config = dict(
    moe_layers=[1, 3, 5, 7, 9, 11, 13, 15, 17],
    balance_loss=0.001,
    extras=['capped logits'],
    optimizer='soap_variant',
    lr=0.00347,
)
Below are experts of layer 13 (counted from 0) of a mixture-of-experts language model. Rows are named router (the router's row for the expert), down (a neuron's output weights, with its number) and show model dimensions 336-383. Each number is 500 + 25 x the weight over its row's rms, rounded and kept within 0 to 999. Numbers have three digits each.
After each expert's rows: "comes before" lists some tokens at least twice as common just after its tokens as in all text. This comes from a sample of Wikipedia text that the model never trained on. Tokens count by the router's weight.

# expert 6
router:488527526507469482468515542536523503510467442527480538447499515506479521497506455447479484533466439510486489473485539461478518481528512493479508
down0:533542494499499543437432489506469508496505493487470503490490478498523531468483511524509489522490499539472492481488531539506488479508507525471507
down1:510534498490514513491546515441492506500475524523533475461495477525503530471539489427516493540472472519471494473488533516523513517533537515443545
comes before: "0", "5", "4", "2", "8", "9"

# expert 28
router:514523483495505507513499487524466421533504482448474506506462532519500499519497491477491493524475528534489491491522541498480501468463494523517497
down0:473462512502515498493540489482480521474505510425484504458495485511499513474516480497515535470489498486485492514495475511486509507482528479505500
down1:537489501474514503527498510525509521551492489542452510485493561546527540491492488494491446483477512518477502494529523498485524496533488536508514
comes before: " of", " to", " for", " in", " on", " was"

# expert 39
router:497483500498521478498471523502537503502478487471496479540516482488471464502522486474494476498530528500518514504518512463512469516459490513468467
down0:527514506509502493464453466446488473479528499501524502503479515515533472527476488518530510471507496457506523480475525504517578530455524466486459
down1:486484496478519502538488496519476489437559469466487505525479498472475529471478538503506535535458472483503489482476460491469526516509514518493484
comes before: " was", " is", "'s", " (", ",", " had"

# expert 45
router:497500527471541478455522473457550514487522490498504497504498503476520534498513474531499507523475520449504472498526486510502487524491495483442515
down0:525465525493458466575466476512476482467498532492516480451469531499468484496573484471499496508516475494525529476525466471465563539482483518520487
down1:498497490542479498457581477511480502499475525506491504498525551481507456491537509472526500468552483494468526487508565548499476549524502497484454
comes before: " |", ".", "–", ";", ")", " |\n"

# expert 17
router:480485512475535484516498512433494492499468511468569555513474517515499506480470478465525428489483473505513483501464483478490488522544512505458493
down0:564536548495486548557492517535453467498501495504459511507478468510475457451503498504518493561502526537465487504503503471441461504494496529494480
down1:514525509573517487512483492485449522504526468492504512506521486470497492469526468496469497534526523522487505498465515489509494480489529495496518
comes before: " the", " a", " his", " their", " this", " its"

# expert 29
router:507480474528461509496511472547479492540484511494548498495441534477513492474503489469484484495491473485517525517514461527507505449452517496543498
down0:459503496468509487492511512498497500521480515505493462469531521528502563480510529528479482507496492508475487493477539459499495529490523490489517
down1:484520526527492461501520486472453491516479489478502489517505492482507532482508457492509485466487457508495534511516514479472498493535507519497473
comes before: " and", "000", " which", " but", " he", " who"

# expert 4
router:480491516476466561476514486499542531488462512499506524482527497537531482495478512507517501488498476516494488509509495518518554498514491550495489
down0:497516512525485476479476502504522480462502479478495529473500507540500534466515474503482522535509487526451458487493517531468491476511467508506465
down1:474459490549534482518553502499471438488507533468504471535534467452465525493489494474526482495523483476493516524487471554479516508445454516497518
comes before: " ", " the", " a", " located", " ·", " an"

# expert 11
router:484524512504485465449500509453514473498481511547475479496522518547514495498523459491481441544478501515472499507481464478501487529487514458505548
down0:493516515493506494538545496495477531518549504510480528515461521490486494518475506507482499524480466520497484499500569478461502489510498478504464
down1:497484524516489484495500486507488479565533513487484494509473510462520465442489529528492522528505503493498527524488497480520480501495508489501520
comes before: "-", "|", "==", "The", "===", "In"

# expert 32
router:507493479518523535517504506497516508523517467508480465508522506492478476487549521537537547503483507476487500497550515499486481503522480511528523
down0:502500477485483493476527551496512505464509482490491466540527488471480491533511462486527500524524519549484499501515512516495468481507492521524481
down1:533507462523483511507523534489512489521508494474520484503453532507472537453533459475459504554519484530519507498492520545512519538482475492541495
comes before: " |", " (", "\n", " –", " =\n\n", "born"

# expert 44
router:528499552475495519559497464512494508501481494508458563462487507481480476493496503441493491516488505457503485505543520483490473517505514476522509
down0:489480515478506529469483465492503460484524484522518463487448491496444494487416516521451511497478493498508519520501504506489492486472530495502459
down1:528498518484472484537523488521484500500521488507498497495491469467520463472462476526484497486481538488496496499552450533482483466480498456499531
comes before: " the", " a", " that", " to", " his", " been"

# expert 30
router:502495526491507493507522495500521509476512521490509504474497485548515485473498486555521529525454500475507501495514450471507522489488480480541512
down0:488486487508519531504512474494513477477487520529524487484512520495516515450485507489529527510521507540505516512521475528514488483475549496541477
down1:485510479482471512518510480516479489470508488554504478471497443478489469486468543498493506474513448473493531488483513502480513491520479509497450
comes before: " the", " a", " his", " their", " an", " her"

# expert 33
router:511514542478529476475498522469489473530460524491498498489500518439496491537520509507519540490497492474488504494478492500515482488506507486521482
down0:532563546537497481509513509496500501561485507494505458509477482437465525503502487506468529520467510507488529499488529494507467496486457466584490
down1:467518483480469503513535485488507544502457503472484512496519486480522499486509503491490494511510430493482490526513465519522507522484440526493535
comes before: " |", "\n", ":", ")", " was", " by"

# expert 40
router:503497500486508504469512508510505511456501509528488477523541520481543500493518505534498501523501488491499502479485492530515475495475501507520548
down0:495491476520511502512510501541495477535473494497471521532513434518534530507478525497496507473494535509555526519531495507513450484507513551502522
down1:481502533442485511459514468479526518514455474499533469514498461513496507470496497529548485536501519466466506495489485561506491499545490497492505
comes before: " |", ";", " |\n", "–", ")", " place"

# expert 2
router:500528514491472518427499482517511514482489537515440492503531560503539516528506468480474476528508462487504505497481557523499520508483526481501485
down0:473492486528489467520483562509503521501507530520453541506503497520486540491504491521530496545486531486510473495483519488485503489430465473502505
down1:517483478483495500495488491480492475488529440485518473496505522535473482506488455476530532510513464495498447558534489495508492517509546531491479
comes before: " |", "==\n", "==\n\n", " ==\n", " |\n", ":"

# expert 43
router:495524512493521485529506534536474550501516518483526497474524479508475466533469508493520479465495515467509515500488521500508492472520530515515500
down0:550518511525498478527542462498476512453538505510519504519470511478473499480511511513505505478431500479488512519535502534506489536465478507495503
down1:459499460503526483482507479484460502502527529523520525520491482505495501492473517533524524492491508520533519553492488496518462493478424499463471
comes before: "1", "0", "2", " |", "3", " |\n"

# expert 7
router:496495464475507541460499497501459549464479510431444511542523536521553527462536485523483521487496484567490480486521478487499481502480477526442514
down0:512511502520506520482509501482494433532472494460481492458518535525496455513492503500518481531507518522486494448480464476483511499546488514539492
down1:496489505502477495522511508474495504512484479531484445514559484499437526488510493493456526536517488484508497505521463456565492469447518482506508
comes before: ",", "201", "202", " the", "200", " in"

# expert 42
router:517452545484462479512498482453504532493509480531507489461457487504519497485481498504518532485533542501491468497505502505482479500481452477503540
down0:503501517502500533482512526472484536488521480468526471512502450473499567496526431480511516529493505499504518498476480498559502481522488490466485
down1:412491486503502528558505478522522518471474526505529481528550564549503495498479510481504492512482497467518475513468505518543495488502486494498461
comes before: " ", " —", " +", " −", " —;", " –;"

# expert 14
router:501467469479517486510498491487440514511479518523535531484494471456469530482496480460483457518519501473516487497484520497490522556466456485529469
down0:498496505495537502524520481482491494515443520529503528527534468451506523499535513481524487499555467500502507455534512492480492525458519535529451
down1:493513512511515512508515480489499523527476519520533501509531525506479486484460493479502501536479495445534531510516501471516537541471456500548480
comes before: ",", ".", " and", " of", " in", ".\n\n"

# expert 1
router:488516502522495528437475509518519519522538507526431486459502505466494470496524489570506523498570483506491500514482495480533521482514497464500461
down0:466506453478494508480540474490481500478524477551502544485513548494471508489470501525489531527490489478484523477514493541479465493499478569493501
down1:554465504537501506482482526527497509481537492486503479458445471485530486508494481489496509508518541484486495503498515505546484516519477496509534
comes before: " |", "\n", "–", ")\n", ")", ","

# expert 47
router:488495493523513495532479501525497493470460464514498482467489505483492492475474492487484559504489492480501504510504476502512492551503474547541542
down0:485480514461465486504492490542495505480506482482495510492465464496493481503488540540499498507512481502479472517527467510479513452522520500480512
down1:481464516507520508465543508505482515542534450504485539457507508491556508507506488534482516511515473535496453548540530490476492491478477514475482
comes before: ",", " of", " (", "\n", " in", "."

# expert 12
router:496504511510551511509514525457514504518507484476538505525510480489500496487485471551482487528489458496493502494493426492473486517499500505499491
down0:509470549506495502509498474474511510521498520516477502517506521499529482505533459495540542495500492480465475478467508477475537494483539529508485
down1:475538492573499505514527519527491494508502513455491470470508502475469511505518503483500460534507471489466528503550505544516500481527495450494529
comes before: ".", " (", " and", " of", ".\n\n", " in"

# expert 19
router:495477468488474498513502496473479463473485554520545522475493491490514534515560477497500529431472503526478485492490481476484459499521526528508467
down0:497491533529453483478476531472513488469518519526485504470516505527511532481524472479485502484502492472474471516447504535506494506486499498522517
down1:483510471544528538516453489475485480506511444522488532505497502509463493499495463540471514522460520517512519472541524485508513522534509494524473
comes before: " ", ",", ".", ".\n\n", ")\n", " |\n"

# expert 36
router:492466457521465525530498492561470511483508528452482491519484446469480499550490535455529470503481525474504471521489535564507430491479470476492511
down0:456489527485512526513477525496494480523511513483459518473515549490494549524471480533518498486475495496488524496453487531487509500478559486507495
down1:458497484502537480490490520507489521535508504501470491468524500509490472521533493489529486545506524441498504509487494493462544502470455518484502
comes before: " The", " He", " In", " It", "==", " This"

# expert 15
router:548477545529493498437501526486458465516505519489509539474510522516488528546521509470544456438516476530502492506495528494507501538459499513483519
down0:470528495501496463506488484530519469533460505536516494535467490481512505497517507507530514483527498509462510484497504511469490464494507475493517
down1:489524492470516503533524480517498526541494469466481500531498480484469495516516494463533502468489498476492496508514459452496513503507520541545519
comes before: " the", " to", " a", " not", " that", " is"

# expert 24
router:497433478519527502515496532472509503490463478505448460478482505503454502500524506509495465453575547508501491493505521503497506470565489492458469
down0:496469512486512493484518506466492498530516498493518531501515510512485453528520471531476419494500509509484524509550521553466509541493524497515533
down1:519496515491539485467532518513510509508492486437496509510459505529497484512485540482502485487493466477494486490506498499536499520549484510428487
comes before: " to", " a", " in", " as", " his", " an"

# expert 3
router:490495507506496450502494480507490535515490466493432526504486498522500524475479517513464534517498479501501464507487527516503507515511511488446520
down0:540502469511499500502475443514479492506500506505494531516524474508523482473496461450493462539542504499505518475516524498491481541500541493507529
down1:489581522542503461516503465532490508523502508480541482496504530494458485482526496505493513467478513500525496513487531573509470530465517550524492
comes before: " ", " League", " season", "|", " Cup", " team"

# expert 13
router:509519505456482513448498473496553509508511515492500516484511495499524504495537512508503503489494473482499520504507471520518511486469503521496471
down0:487505504501472507494486510498532496521485532507489524478458518544465542554485481503482495487517534496548475546471484529490503476496504487515485
down1:516492497490526496446518543473473517550482541476495506497527515494506484509512516478531470500500470486525516475505477509532487473545481509502469
comes before: ":", "=", "\n", " by", "\n\n", " name"